From a checkpoint of a small mixture-of-experts model trained on Wikipedia: 80 SwiGLU neurons an expert.
Below are experts of layer 5 (counted from 0) of a mixture-of-experts language model. Rows are named router (the router's row for the expert), gate (a neuron's input weights, with its number), up (a neuron's input weights, with its number) and show model dimensions 160-319. Each number is 128 + 24 x the weight over its row's rms, rounded and kept within 0 to 255. Numbers have three digits each.
After each expert's rows: a language model's description of what the expert responds to; "comes after" lists some tokens at least twice as common just before its tokens as in all text. This comes from a sample of Wikipedia text that the model never trained on. Tokens count by the router's weight.

# expert 26
router:117163075107136091135167140115097082154128128122139128160124108110102150152100118082120132145140081112117133125154166112099165101112140138112169088164116133118151153130134100127149122127167089097138164133097139143133140153151146154139106148107155126104138145146129119144140132147102058087109149139111144118159156113095115142068110102166124143143083132113113141143115150136113126105149094130117097112175080126159154151161172151116118150107136134194143149087102120084088105093105095
gate0:084088100120106111115109141082113126176112150120153111107137153123169118131099093135140093113072115145112115141135114139133131145120098092138097113097113092146119093122133131151118139135087137123144180147159180168123138145133089082110174078081125080138142128130131086125160101103117054104146072136097104137138120135160137114070142125116161153160174149088154104140150169155117122147097120134148113140159157131110166122123118171129118155086146135130109130133126120136115108128147109
up0:128135132133168143113117137108120115129153074155143134137093080127128113113115175127103148118132126160144113128141110139138073139169107155128141095159084108115155087144165163110168134160150154121138119105163095084124111132139152143142177137126184161132091092135154132124088122138115154141090123077128098117121119158118113116102100137113153096106103163093118123128131146106095133131139134151049131107157138118151136104140110119137097124108126141123141105117092133134133149113119106
It responds to: Table cell separators. Pipe characters separating cells in Wikipedia tables of sports results, rosters and standings, plus occasional semicolons, slashes and colons.
comes after: " |\n", ")", "0", "4", "3", "6"

# expert 60
router:139145108131161104141148122109109061140116118129100147162107100103105151136100140121115098125120077141128112092122157098132158110130132140117136091116133136109121138085108107111105128125141128114131144148129128140166124103132152126124080165093120130151140177117176136145145143127096123097126138163089163095116163143113106112085123136141114146145098135117111113142129166164147104075161151104089129114162055147155129141137139146148134116158159190196112152098140124105130079134113135
gate0:139156092127155155127127126138063105129143149163132151124123127166149148121106109131081120154108148119111086099136143153130152150139159111141158114114125110129139119113140142119120129131117146107114140168153118131147131146159093105120161149120155149114086206127106116125108160124121104107132111163102145139121157124156124162084129118092141146157148147110110164144169096090084149119173117166134152053119073090122106167085135148130144133146173149170126137076178137153109117096128116
up0:110151128133133095098151122149096121106159154164141108166134097155105122103069144118112152124103095126111083111155153182158145138149130114124097136103145094139147121101139147098140122138134145129141135137135105147201130126160086138148143158133110144186142158152141135132136144114140126086126146165117122159164122110162099114109164131114177180147122150099168152119140106150132165145145098134168137094127099171136155113079167143112132124136135161140121099095131117113128104074099116
It responds to: Numbers in stats tables. Inner and last digits of quantities in tables and infoboxes, such as goals, percentages, sales 300,000, medal events like 100 m.
comes after: "1", "3", "2", "5", "4", "0"

# expert 17
router:122147075119131115148166161096115037149134088105148123135097139130126140120115143078100089145105100110108126122130125096101142093100130168159127120114104108118132143092101108119121120135164116115148138121124118165176127132157168149109091093123132113127113154098164125116148138155122135099108152154104140121136138109119091091135138095121126157111100124140104162145131139127124114085152118109136125104134058123157183169148144142144103116130152148152131136105151091125124130143080103
gate0:116143150140121114100178178141164118123130124124135109129149155108107118120085136076114127154089096162125153135171140123102150094104103090177135130145150099100142152147110133147126098126151124139144119152110104129081129140118146114144118133115134150106159132134156111142161084120115102119144118164170110104163130134152117144100177102100135131134099130139116153158139140086131178151154136138127092134118114075142138090127104103081121102132114080132112198076119072092172125133150136
up0:166139136117134133116135131138105128131147096137140144084159117146138130106146116140123123125133106119172089102127094131105162111118160123152141103134160123076181143127145140105101137119097126107135082122129108113176130163156110146106096110145126138115096103169122135160161055141117125156139150122120136174138136110205137123107136172117119129091136160107119130122106162131144086118133160135142142128121144122165109141125153087124096171139087122114115129151145204153127124127151075
It responds to: Infobox and heading labels. Field labels and section headings in infoboxes, taxoboxes and article titles, such as Personal, Genus, Born, Date, Phylum.
comes after: "-", "\n\n", "==", " in", " •", ")\n\n"

# expert 30
router:124153104104150112153146122131073057155121119102156132174135108112131131136089140070126121135144107136132092123119150117119162131113153157130134092157080130116129158119073118108127112156170129078109150125094164144169137108111123136093106152111147128157126131104141107123139113119116097101113161130100158101132162118133133134092103102124124141146104139145115121170096145143136104114119145113118123132149088153164128124185119137139115107100133128130135118087126124075104083122114133
gate0:102147118138174123155105122157110119116128113100136090145112108159094124130109174158121127090128154116145117142138132147104100125149123107125111139135113152131132143115098110116092121109131107101100152100133112168195165124140102147066100094113102135135120152149126103122155111107143109096141100145083137128145170135097095124142169149096115180158125131146171103097151121136102120119129075111145123139147140174135174097171110125096126122149121144134103112092149086122130133132104154
up0:093137139130104118127143128114164124108110164123100087149105137115149153110102148168114118130131140116134114169104144107127086111077138100082111096106077161075156162118077188111113113098155105120114132125124102144128141115135085142167126152130120194103115127126150142176083112124166123129113130121132155091136108132133104114151148104132149138138148124118131170120109099128102126109125126101097121152109122182127105104133130138125080074162135150137145111154107122154150127137092143
It responds to: Space before table numbers. Bare space tokens before numbers in vote-count and league tables after a pipe, like | 50.50, | 43, plus odd name fragments.
comes after: " |", ";", " K", " Y", " W", " /"

# expert 12
router:097127108120134103160133168129112053123131123146119145134108113107092144119115133087073102143143090119097114123127146097127152090091138156146116105143104136090121120101145128076134121120126144101140121151120147173128123083114135141153117117122134124132102159138147127143137132125078124111091154157119136152154184127119073129119096099151116150148082140127106144134136123118131115129120130092092125134158081135163159146159154160125117097113132147170120151094150116106093106126103128
gate0:083094129100091134134108132105118137138135159153132133132162121127135096178159119109092108125148132122122109110113158149142167141109147134136119093179103130089117136128086145132108126123114116097095131155120124160151123118082109153119130132146106125105120107161102139112159104162127134083124146204153121140091126144172092125095097091101135172095129174115069128133110124138090161167134136115088158128112136122118125134109139138136104089100095132135126099155146145140088109086116125
up0:146113130115131116096158152093122140114107164174128125103125139134129128138133117142132130139146100141083100118127075109101128143097146142106132117123148100163153090123163119143156134100141114141091112076101109120113113154098145113115125111138133136155155152122143153123135125114111091145117119119129087104110135159108143094151108155119094123091125105136109132122186142151136109092129163100121141125163142135154093128179102146117148164135157121139137180105154142126145118198085108
It responds to: Sports table cells. Digits and names inside table rows of sports results and stats, such as NASCAR car makes, football positions MF, FW, and standings columns.
comes after: " ", " |", "1", "3", "2", "4"

# expert 49
router:135156071115142099156146134135089067124099105107132123126123124089131166128112143082083128124139083118124119087097133108090138117142148146114127096132098114115132143105142138104111141127188110122141149128107113159137113110129121116148102126145202124142149127122149128139117156117076098115131127116108155108136161103104104113101119092141103129158106142169123110141120125141151119103167133108133138123145051146181172162173178086149092123117129144152144125131108091141092109116120101
gate0:089154086110140131122130154135159091148136111140138109141126174138171112137125156153114119147136114143099152066081162095102103111112173117104124140158139152110117156141124168097098094170129091124134100131144136137136061128145137147152143150133122091143130159107145108154143106083098117168119072132113159126160147129094149146130133085139156142157156106162146144150138126114121142120138118107120128165126129132144123147127118164134149106118081129171142101137195168128146145136141141
up0:073190113114107117144139087093105096113148128108151119109164092108159116114104105153164127133149130149111149099107095104098168128109093111119122143111106119143144170128140105119126124131116131103118109147109172114161099090112120134152108101138137125133141070113120133159143131127136164152131155097095153148151112111149131111180171119122117130128150153172097133093162118135131137124130110109140147096110128123156124141143119152145160141153139102154142122108148100152106137157096137
It responds to: Abstract nouns after articles. Abstract nouns following the, a or possessives, often before of or to: decision, intent, process, role, make.
comes after: " the", " a", " The", " an", "'s", " This"

# expert 41
router:114175113126175116141160108147086083159133106110133151146102089107095140135098161098114120103129098118129112102129165100140141084114127137105167063128090107091146177109136118078124131184151110112121152150097167158164144099155158106129130150128141091134098136146148119115154137101150115109127121120141168093146148131116134154125107120163073145151119179159098108135094149141115114069119139124113110117141023106171142122144143129136097117107126181150125145122119114123115117161126101
gate0:123137118086151152122142124123118101121133137120116106107159159153151083124119135118100154126091104113137160142113117103133147062174172129175120124131115160130116145172166112116095114141102140162061173129120146084127156109131120119145159127139144149115136097134155152107145121147138127084146141110091136127119171136149127115112154101122121135151100126158104154128141122149145174088133121171175106121117105086176138143122146148107146129186145132147123134079140134103139123144125087
up0:159089140111117109144115113180149129144118113163088102126120114111114125101100083153142118102134146116138165126148134119155111208104130129113128136110110083178110090096122160191160085104162116107145141158136164144149133153148114126190114137137168112137148150104095101141118140129126109168129147171127095165143122099152121109114109128146165110108154153123149119154160115102129108148127131110116108177116158140107141132157149119121094112122086174162126116118113148118149131157100102
It responds to: Periods and decimal points. Sentence-ending periods, often with quotes or brackets, plus decimal points in numbers in tables, as in 4.8, 22.26.
comes after: "4", "3", "5", "7", "8", "6"

# expert 18
router:097149110085147085142117161138137058133140075144153132145114093139113159156126138091104112106157114142107133124109152104112148110136138158135150101155121155114125163106124122111132118148147129110139083156092171153161122114119141137160138123085151110163158133151178132089151118135148135117098162150137146119157133131116101118113119124139121151128086158096123104143104157142082132058145155110117129115139076126130117110158129100175100136109119140187119197119102118105069121103121108
gate0:123105098171151134162133087127154100132144114162152145083156100172122147146143105147166142113138131158133112142149140120152108156099131112099101145090096153194149138102125102089160163160118119129097114149052151123138136146133122122155143129138123124135088082135108133152090095167106121143115151132109117139084090115102094118139081151119151118144127112105129120162130109152123176093179113118117120117162150132187181147094130148141146091109152137136116187117134096088167141104125143
up0:134136166069115136147136094112128133098095096152163115117159095175094172132147121128155128106144076131159112124156103130122077125091126125114111127087143128118140091116143145106157122169115154139142103119095140116163115133138101140153138132141152146102136123155116071141118105134119139149160163141121099165156134119118142160172138139169150122119144168133150112078140113144148102093158147086156121089130128126106207089125111135124123146155133109120134181108156077130159143094140139
It responds to: Score and ordinal numbers. Last digits of numbers before dashes, ordinal suffixes or closing brackets, as in 4–2–2, 37th, 2020 census, plus prefixes non-, anti-, un-.
comes after: "0", "1", "2", "9", "8", "7"

# expert 24
router:122140065086154113166116143106092061145110120151117167123114107108074145132109130084133092123142111147117142090166160088137150124114114103117110121140097121112130142118107130101110129166162134135124133138123154187129146085146126136148125130130154094119132123152163123146124131143135088146152146145071153090141149121077122126094089083159120137164094147116099114125126139162113138092126100110082128098169076144150138118142142123131085094111146139167120181098112135085113102132098125
gate0:126084147105149122134154123144117129103114094121153147087080123114090093137116108092166125138142130149128165087076163165112148125181107119176126162176095101076107110126152150102122128114118132143121144125117112123133119088135111131123099117077092089112126068140140145112108146138094190166137115161116199113119140107137145146129099143121142140141138165128116067088123170139135127127136115157110173099136138117158108175151133141143110167148171153107136104143115152140128119130138157
up0:143156084124067125143114134094105107139142144133158109143133091108158133141151102119148119121139114136132141149129140133144126115135114109141087122097108141140110122134123144164130111159098130100107125135127129142126157142078076128127134123185132130173121124128123112174121113109139147163145149131111101131112126081083171112154118145142138130133093104118159140184112121147124101108118160141109149100103109128135137154099128103175118082170082092125126122132136147131134152166154167
It responds to: Table separators and labels. Pipe separators and row labels in election, infobox and stats tables, such as Turnout, Majority, Registered electors, coordinate marks ″N.
comes after: " |\n", "|", "%", ")", "-", " Total"

# expert 35
router:124121093135140085173160148139088057127127121124130135149122097111141130144096133087134119140161111110122127105130125090102131112146138184107135092151109130095117132103138115127121109153121111121125146177077143125165120105135138128124116146111145093142093138126144128109126133151140124116120183147087132113149162125125101134144113122155106137116089121155106083129134154162113108106157115088108122116137046114140147156135136133152085084107129145156103142107136120112121118098145078
gate0:125093098133139097126120119124124134154159155125119074152140103144117159164155171104144136142153099112147097104148138132144115085147116090112118138129155163115109173085113105111153147112133134138132156128143105153067126133136101116103117134121103149112154126129110143115171154162137134107143139161139096171135102134094109173162119149148107159125130146083116113113120092132105149157113104116136179169123157097100109108165139108099140165200093126138121153122120119102127130114169127
up0:120124118123154138116126111111114117168099127144122126108140154149096134155116105090162113147107096107146163172053096102060103109131150152183109098086149126120116106134113121122157144150135099131117114157162144090157137161161142108100111082132139132128154102115104141112153174121123122142149089133145156213131126166147114175155106109166079089131112136106136047125103142166120107128110063160101108125142126133105148112120118080123116107167119142109115118149133108152142117157160099
It responds to: Space before numbers. Space token before digits, especially day numbers after month names, plus currency signs, as in "May 20", "£100".
comes after: " ", ":", " in", " on", " the", " December"

# expert 46
router:118188109129158119164140163137108045150129108141112160150079127109101149148079143104134091135162118137127079111101159106094124106123145162134133106116111155080138142127098132100136143139139126113122133162115157145130139110119150141102103126145113074127127117102172132109128124120126097115094143154138154123149128123130129101083140104132094160132112121105106116108139163122129092064144111115129151122158127162125125133120171152159117099142142148163131139105140127148095076126138097
gate0:103128134099131107156132140110108101160175122139147126095100137118153142114095113130114097153130085132160087080110146157103110078138100118131103138135102169177161140111090127108104116120161109128151147120177122138124153077130139124117107157118148134130131153123118165120103116132140148116137128182123149102108180132152110153096108132125133173136123106115136134128130138087104119115107113144140135167166113133114119104132183134094144083143097126108092136118166139112168136143183127
up0:144068128115128124129102104173120132126113125087082132116127139159116166137096137111120133128112112116131103122173127130153141119121135116139130126180169104126133157128122154135137069102143129138158140106120097129132125099151145141090079119117140165152165132089131123165110133106097108101124150121118159119134082153131153101104117108154155123125129115122142134088149215182113138107101131139160126129133118150117148122129103093137158104093148153132149123119111128124110172159091113
It responds to: Name and award pieces. Digits inside years in filmography tables, word-start pieces of names and titles, and award words like Best, Outstanding, Golden.
comes after: "9", "0", " \"", "-", " Best", " The"

# expert 43
router:128146081124122103135157152169116062172104116128132143138114119106119151142086115098121130134132104122100130086106129111101142117139139133125135088156097143120135134118110122114114106154126082126128124155088158135133114109105154120141113127132136128131123114122169119131151156148122133104108130132108147111136159140113110112111122122183119162147115121160093134142097149146111090081129091115084130129148051126172168153152169118119115084109142158158122189098106138126093101101125097
gate0:120108123158152182154135148090121107156088160100107159099101045145125168133083136088122143126129133149098119120147133131155121126127155074095090093097109142124141096108141115093095110133121125132117106167160148113144132155122093128099128129142166138140154146131141143134115097170105144138123109115102121144148158116127112136148105128149145121168101127145131103141098128108110139170160145127140157115149116122127118149128082148149161092118128139163090127141145151118120090123210129
up0:114105131118105112182112107125119147089141132108152140120147138181143124130162092105153133098153144061129079109118108113108165089114106123143117132140177150147090122118120099150132103139130162127065126132112120151128142140117132134135097123124114100138175102136117099097126122108143140100181158107145106101114108125130126163137144156146116152112156144205134122117128135149085151111090127140138073125141108106149110098152126079078115142124132138104181142116120121136162136150109151
It responds to: Leading date digits. First digits 1, 2 or 3 of days and years in dates and tables, such as Jul 26, 2015, 23 March.
comes after: " ", " (", "–", "'\n", " —\n", " ["

# expert 13
router:109154125108138125143153158144101082112117145123127161167099115118122123170097137116093066113121100100117109098150151083104163083119120131116122100183105118129121133076103137102137084151174112110123125151101146121127124147148138184132102144129162106133108132167147144162146115142098109093112132104070150112159151166129099096124099146147106172150144163126104131157115142128085157118156127149132146115149072151169148168158138138137083117126111162153127137100102140093134120120115110
gate0:143175154124105086180156146128174118149091143121142166176112118106113130173130177145149120107127090107101132112149144083141144087105140105146107100145167144142118158118080110145140158173132092141131135136114132095173124129110105127129117104133137137142131058133124133090105142115105104137136149119133144122161123110141088143126113117135130154102136156171153138155168191132125144116110129099138102160148144116168174152157113074164105112124118099124130154150167154114097133134120110
up0:097099098119163087083127109138116103155150112072148073115093147095119122103087096139115140124125105138128143188128086166152126148153150132135126151085129140093123098118081133101128144092097147133111110117149109138104132108132165096151121170119149153114098175107112128151122138090143128111101131147155143080144169124116101121104137166130127110171107103146142142103163141096173123088143099155097140080115153134116145147121106158129121152098118104093112128129088129125098115111137155
It responds to: Possessives and articles. Possessive pronouns and articles after prepositions, before nouns like first, own, death: his, their, her, its, a.
comes after: " for", " with", " of", " in", " to", " his"

# expert 1
router:128136079126127111139138124143097065146133124117112167131135093081107127158119107087085093112165079126099129117130138105101144121118159149116151077120129129116133112119103139113142124170145125091116167164102149188157147105102152125132100121100167133165130129133126127136142165158078105103113146129115157110138129129131113121101093118142122155133117161106115117107121147133098105082125128108097135099136067123157182110145126130131116128129153160195141133096115137093086114124122081
gate0:151164142142129110103139116170117125130142106173153121129096138140189124148125150120096060101117111165149130155151140098115157171098146096150155122142127150130143113113141149147145103146166099118091126117127133175115124134147116142102133100117148115145148141128127077145121142092096118149112098166125162070079155148099100092080109119121142154110085124153108112126126165097131130146136104133139101107151134144113145081166167073153104089134120094167145124145145135135124111118114089
up0:134128173135157122145094133107102131107142179137174125131131133142135143112125155110201167152138146137127130129122135120133077110127154115109108111128126147158159146090108142124147112119136099143147107107112140119116118122124125147173180105132141108104103097126162156142116124201117096136152130126161143114140088187155142152132172133137097100124141149168142143126148152134188176147168134119136134145118137167134090145095146149130143086081122128048118099072161108110109120105151082
It responds to: Table cell contents. Numbers, percentages and header words inside pipe-delimited wiki tables, such as vote shares, Pts, Notes, Title, Upload Photo.
comes after: " |", "–", "0", "5", " ·", "3"

# expert 42
router:122123097087151118154133136113140066155127133107137144171110130112102177129088121108142095145139104148132141093151153110094117142121149156137149130117115162094131125115140131107111134143173103131127140142090161118150134076140134128124104128120129098139118138143137104126135149146111118103130123173112170118148148117143106107139113141150070147167111163144105081157113140133135122102147099137112131110150078128127168144121145123146079137127149153176088135080112089112119098126119067
gate0:156107126134119117134131105099159124178097089117132166135158128107156072124144164147124112098157145090128108112153119067114124128122095144122162099141150113111134107142162124123139139125152074118115088123134140124133134103154132149118128136123099113127133151166158143133139108140152135137112146134102117124152155104118081128122113109107134113125122121152127090173138142113134092122104131110116144164133101118139142107116136117117114125128154139113106117082122117117122150135119152
up0:087109098100119129113119154092182120178059102127080142156137147138127099125172129137160124077132122150153109122094137105088118158142118112064156156162128143097119100156148146140104148124137076169150142123140108139154135114158168111138108135151111134094135148186141153115136119162130132121102090144123133154139104122138094119127142094164093136193127122125126134128084132130108091153121130129098179115120133134154145064132114176127136110139118160153123101100102104125131154161114125
It responds to: Year digits. Middle and later digits of four-digit years after 18 or 19, as in 1807, 1846, 1939, in dates and species authorities.
comes after: "9", "1", "0", "8", ".", "7"

# expert 5
router:114122086110132124138148126121101091157107108134124118129123090101106160147119102078104118127116084135146123136134179077117127131139134130128142121114124135104159155098105110127091124142151119112129121162096146141171120117121160110128118118078154100134142138110183146133134160129104104142116123134118147107154183139119081083102101087163106153153070139112116136127133128132128091113131127114113102106171073120160154137152143122131101095114152118170153141107121122076119133106135106
gate0:077110136127170170128146139120114124143146103110141129131084091151104123160111138141103119162094149169098139120149164146111144152112140142097134087125104151114132165130143103101159108122141123144135131141084113106122141152165142138103073151122145119123144155150130133147145162139121115134092141112117109086124136160034110139130123128174147133179135141106105130128173144085140089118096116142146115083132182165119135155119138124135152137145141121116096139135143126126124137098135181
up0:141119098096115104115096136136117130114132122144112148113138175108118162098152129146141098139147129102148105080088140084156137073168106113121126125114162170128136122127115162162106104153098153137147133086116186142163125060164112145152118143096104076122141131112126124076097134152116089113111147154136167148154097102167107105108092121118092127123139129145112101150108139155093132119086143147121135139140094137133117129141124129136095147130145159124205124134128151123116124143117118
It responds to: Determiners and modal verbs. Articles starting a noun phrase and modal verbs before a verb, such as the, a, can, may, would, to.
comes after: ".", ",", " as", " of", " is", ".\n\n"

# expert 61
router:129111071089135100176135149130114073133113129118124150138112117093114144130121135117117094123137092141102122112126131144124114126137148141125192090143114132127153145107134120097116126101166118108127157148112118162159142107122160141101098164153146148168128127121149130111121169130097104096108146135107175114146125133112116104122101103144112127114103134144099128171116126143114121118116126111129093138153052131146148138138151109170133129096142159150148147125133111123089113119113114
gate0:127106117133144170148145144153128122110121059118125158139153146073134139147121128169117095130102117097162149139139102145126097128165088121097143144142144118122166108136144135098031136110094150121102131150136125185141203055095121124115143121141122159158156179136114146102089142132113154108117156123091152122147109109138122129162152101096125108118159103136118116132109132170131088124107108137167141176123111137161142113130156126126136159110114121112148135110151121139094102131132140
up0:107172130111155111140134123180147122106136155164089170107130106122141145111141088110198091145130110152144102148110146140124151161172078110144151129176141109156135122125085099161126128129159116099129120163106149102161132116124121170093137115095085127117176106166155161105130113120095111108119118126138133109138087124139139149114152123124125123137131145122162144150134131125137093134131127067127110133129123133088173152122136130172101115083180122093131139102110126140123128109169120
It responds to: Action and process nouns. Verb-like nouns and stems of actions after to, for, of, such as control, transport, training, repair(ing), -ation endings.
comes after: " to", " and", " for", " of", " or", " on"

# expert 20
router:115119079116158091172126130134077081144146106125144140158139130119137158167124111090109101107125102127113165123123123098097141114156163140133150117133118133102129136129126124149124114146165098113147161170100128168176122116112132097114091151124147120132089149143130084106156117168121092135119152131141126082128147125140106123080107121180111161154112138151091135133132150141136129134126151114068122076187054143144138145149142142173101083128113137197118140104076129112093117114086087
gate0:112157165105161135142138151124190136124109110148167165083179083130124129101137120180134147104160123123137156150135096083135144138107138126117108125124125142143157150139140123139147093105143116124111134123119097111158132115121135182120106133092141105142136140133136141159159073140114158106097141076129094077119101127113148082174105154111128127163142144093163173140116130137139076125174107122119145143185093146116117126152127093143053156073160136113115153129157116144144151069118150
up0:116156190145149122128106151146137143120109094119161174128131123140081125139138145137179135104139142138117105126113112137142085172143099138134142115157111144124139079114141116105182057101113145118107150126152105109101140081139179103116099108129123088121127159178138131119137091146093134139124172083130112113139184142104129130109144160131120134118142117087116132121180136138097117151138127129141126136128133137129134080126137103090119172121161138119105134117102084182141148136149142
It responds to: Adjectives after articles. Descriptive adjectives and determiners right after a, an or the, such as high, same, rectangular, yellow, often in species or building descriptions.
comes after: " a", " the", " an", " of", " with", " The"

# expert 19
router:115150088093163094128160160141119044167149124137107161158090120129062151114097144114100108120134102150125128143156126093102105086136155167142153133116104126102130125097136107138132108164163098118132144138100141190169124116100151145124088105078156128127153129135173123117150169117090118141132132150119161117122162144136091115110100138132099155135112113137110145127148103109142125091123112109125116105134092131121144129159146086140110098117152168160143131099127139094094115136159098
gate0:104142137124147155151133193161155104164117142116101126176140124106082109135119115130163092064116128147136148158112125133171154190164180151124147094139157089105085105103136107132173146172125097111135174133150131082147174141091152158133118124096132127126126139130140100125097135120127136115094112129104127110126148137130165167135144130157133132109133130112086113099136123118119139105132101148141122124135091111146110095155121121109116120102163091095137141115123107154123092093071109
up0:145158099157131158119133118129151150138116086111170125148142125137116167121136150149099154144117167092152118157130134097129122100109097099129111159110091140207144132170164133124098118157159110097134103104098077127140132128142108113183128152113144123106092153143101091158140100142084148113152152134159128130132082139130144093100125165139137162123137138160102123138129128169166106141158110144083137100146142107119123170113108125197158088090100127145153129129112147107141126111099103
It responds to: Section headings. Words in wiki section headings and infobox labels, such as See also, History, Career, Population, Family, Women's singles.
comes after: "==", "===", "\n\n", "-", "See", "Personal"

# expert 2
router:106149078120112091158165172109127078137095108145123167113116086119110160137109111071094139149148121144139137119112170114115141139125131161109156073129078131127159148098111130102122095146140113126159129179109135176134116124129145078133089148115169118115130155120124096145127147133152110108126151151094127116139155137103116124074126117160128138113101168138110164148124172152124112114144126120098139119145099175150125136148133140111084079136150153172085121111142119117114143126105100
gate0:144154124100140143126143114096127101129083098111125136095131148082153144153150105122077143135109135117112129104131174067154153122125109099133107130106148078069121115100127128124136108156100113136103098118135164144134104170089121142139145105127143157128104107145110105127164131106157109147150141129055154095119129152121089122093142109142140119138152095168151144162136137157138150141158150128097118088059124138124125142156099101116105091141103159166097136108110108128063146088162152
up0:105172150113120171134120144098116132172127108125126118130099123104126130107147146127093135153116164149130126142149162150147132123135136117128104112143086144080142120156136144123149083121111140149129153060172112150112155128113151127115130153113176153093098147102096123118144150148124120122152117123121164108096133106124138136112125082081133133155150081128130126150140155114118100124186143164060146121103124126155139108145120083109142087109124119135110101104133107120143132148146105
It responds to: Math markup and digits. LaTeX tokens inside math formulas, such as backslash commands, braces, subscripts, frac, pm, plus digits and spaces in sports and results tables.
comes after: " ", "1", " $", "2", "_{", " \\"

# expert 31
router:109177081105157096156165134161095056109136097085130147155131116125126162153102137091101118105144104125121107124152154097129136115125114127137134119124108138107132144121131104108130134177129106112121134116110120187136139100167134142101084133136152095095109153142142159141169093146112107076131133145142116109142158148108135062084134138137092166141121171140113117135128115131135123068135121095120113103149098152118139163126147164140086111111119115177169126086093114092126106113111088
gate0:144108124157114132118101128125117100125118111100101112142113145091105140191123136092086131158177116124104132095162149074132185134145123139133097102156126128149109171148108120153129127120137135168098105109130129129169115096163160164121148140178150114097119136124135156133112096116121102096141121130159123171099163067138134120155140165131139153137090130112143137169123107129117122100114136182140128150123121130132187130157115122145129148096169142143155124136147133125136111121111089
up0:129120129094172128142118160116124141137109135121106141158161119119153133122133100104155110155106134110131142150131118162107082081146202094149164119160165160127159096166114119129126111077143122136130123106143125083119121104105121127135144140129142130169096154124129135133150151147107141114118173128126140129124130121116136126132149144128079125133120127079101118152095087120128113140122138166148169091117121134155111140151160108117150089136128109114121114132153120141108147119152153
It responds to: Location description phrases. Commas and verbs in geographic descriptions: commas between county, state and country, plus located, situated, lies, °, /sq.
comes after: " the", " of", " a", " is", " It", " in"

# expert 52
router:100107102146133126129169137150116075133086101119140152128116074107094129158120124096114090144107112113143119112143132110105138093126165165124152098138110125105132157131130148069123129129172077117120146162108145140151132133137148112118104135099123146128115122149146130140130143125095095107096148122131140121153171160112105128111129107158117146118124144137123116109150123136150114108109093078100115158156063168155177107131131144126107104099124153162111140114104102102125129101109118
gate0:179139122156135143113165156132090124160128142121103112109099117151116132131075111187108123152146095112159084142137108136120143102144082114113084140075144158114119161110120129094164166169149075112143153139129148109102120134150135130126128139099151139103139154129140148146130160125100147158135134084134162125135117165104154119081119136157165113146126119097158143101115122102110109118168087094104156116126145108129124156144124118133139119107172122116121123099064088112121106071139126
up0:105132156158097119153112144142088133098100129131179101139162149116125144161159110164099159152103141168143122105126132128087135129102093104131149086112113138119129129143103145138102149140180133124120093126130126135159156159092124093117177141113130112118121160125069110167159143088113128169115132112147105141094108157109135152155081108142110133132110161138090142131148159113103074110137109119127123120110117123170110136102154120116096128087092157114107125141132131131117149139142155
It responds to: Passive participles. Main verbs and past participles after was, were or been in narrative prose, such as killed, used, known, mentioned, hired.
comes after: " was", " were", " is", " be", " been", " to"

# expert 34
router:118147077101177088169118158149134073131124116145090172163126110116120132159123102097099098152131071135132109137131133095108156140121158175139154089134108155108152134109104145110137142149126134083118194148108149174162131120092132126111120148121158132168140137125138152129153135139087103107112154167104159108152132169119116099081117101119097146146116181134143128129127161131122122090130117139094116104139056124148134131142120146155107113119097163149125140079087135094123121132127099
gate0:096147125165132117132141147099149131118134113115113154147144092178161164129116148109155164142144133129134166125115181130148076103157129191141143148152109086114136141143121155151121121121108111100138103142095145110167127150154144152122098118152112087121090146094137126134131135162143093089154124105089141100133112129132122110111180109154119131079092136153140149110122121108153144182158119091165127107097161159138139123131128117147134133141161139153144136090159138116128140153103084
up0:116183126147165158135126149159164127110126161151140057104101147127155119129107114143146141099131133126124130128092158135132137107116127102132136065151151123137106119137133085147117187149151168149172109124135118094141102153166110115118123121123070143140101161134101141134113126143182151106145139124138110155088125144065129102132168126106125108132119133091100137138149134083138160146104092169110092109075139134148141134169138136090116146132134120140146174148141085126135142153125111
It responds to: Table row ends. Markdown table row endings and separator lines, plus commas inside numbers, scores and place names in sports or results tables.
comes after: "0", "3", "4", "1", "5", "6"

# expert 44
router:118161094081157102135130160137131054144116114162113118161119141096105146161120128111116150153120138105131123136129140080093117137132159161140134110166096144076136098120136152107133114160149110110126187134134193124160127091151166154107099156107151110162104143099154132128121166120097130136119140179133168124160150119144112093109114126114126172145119136127082114135138127097130122092118115096099120110160073152141140140144141131158110075120146150138151164110105112122112132129114093
gate0:135125109112147172151119127146100126096128068172117133098100132111125137123150123153116135113125127118129159134143173153078102144124110115126122113189130146097148152094157138232158123126123109143125117119129104137122133082118101107120107155110149124101150139083091124139094126173143103133101087135137135132141145115139112126120120129083111119152098128150097123131135145093107154140109138120140082090155087142082141142143132101139149037138165098134165148143164166134130113126116081
up0:171162124137113131148088130114142112171133101128137122110117096128155101115116138126164149164136119099158137127130154164132146153130101115135100132139138108153091128172107176132150143113120101151133129093140058135115125130161131137101121156109145160148147116156157124151127157161137139108107114125119173162132121124164162112147139163145147114109152121122172123143078125162108115108140140123127094103141110171121115122104155115120118087094080137128162130166138167144115101103169148
It responds to: Years, digits, credit verbs. Digits inside years and table numbers such as 2014 or 1973, spaces before numbers, and credit words like Preceded, Succeeded, Directed, Written.
comes after: "0", "1", "9", "|", " /", "-"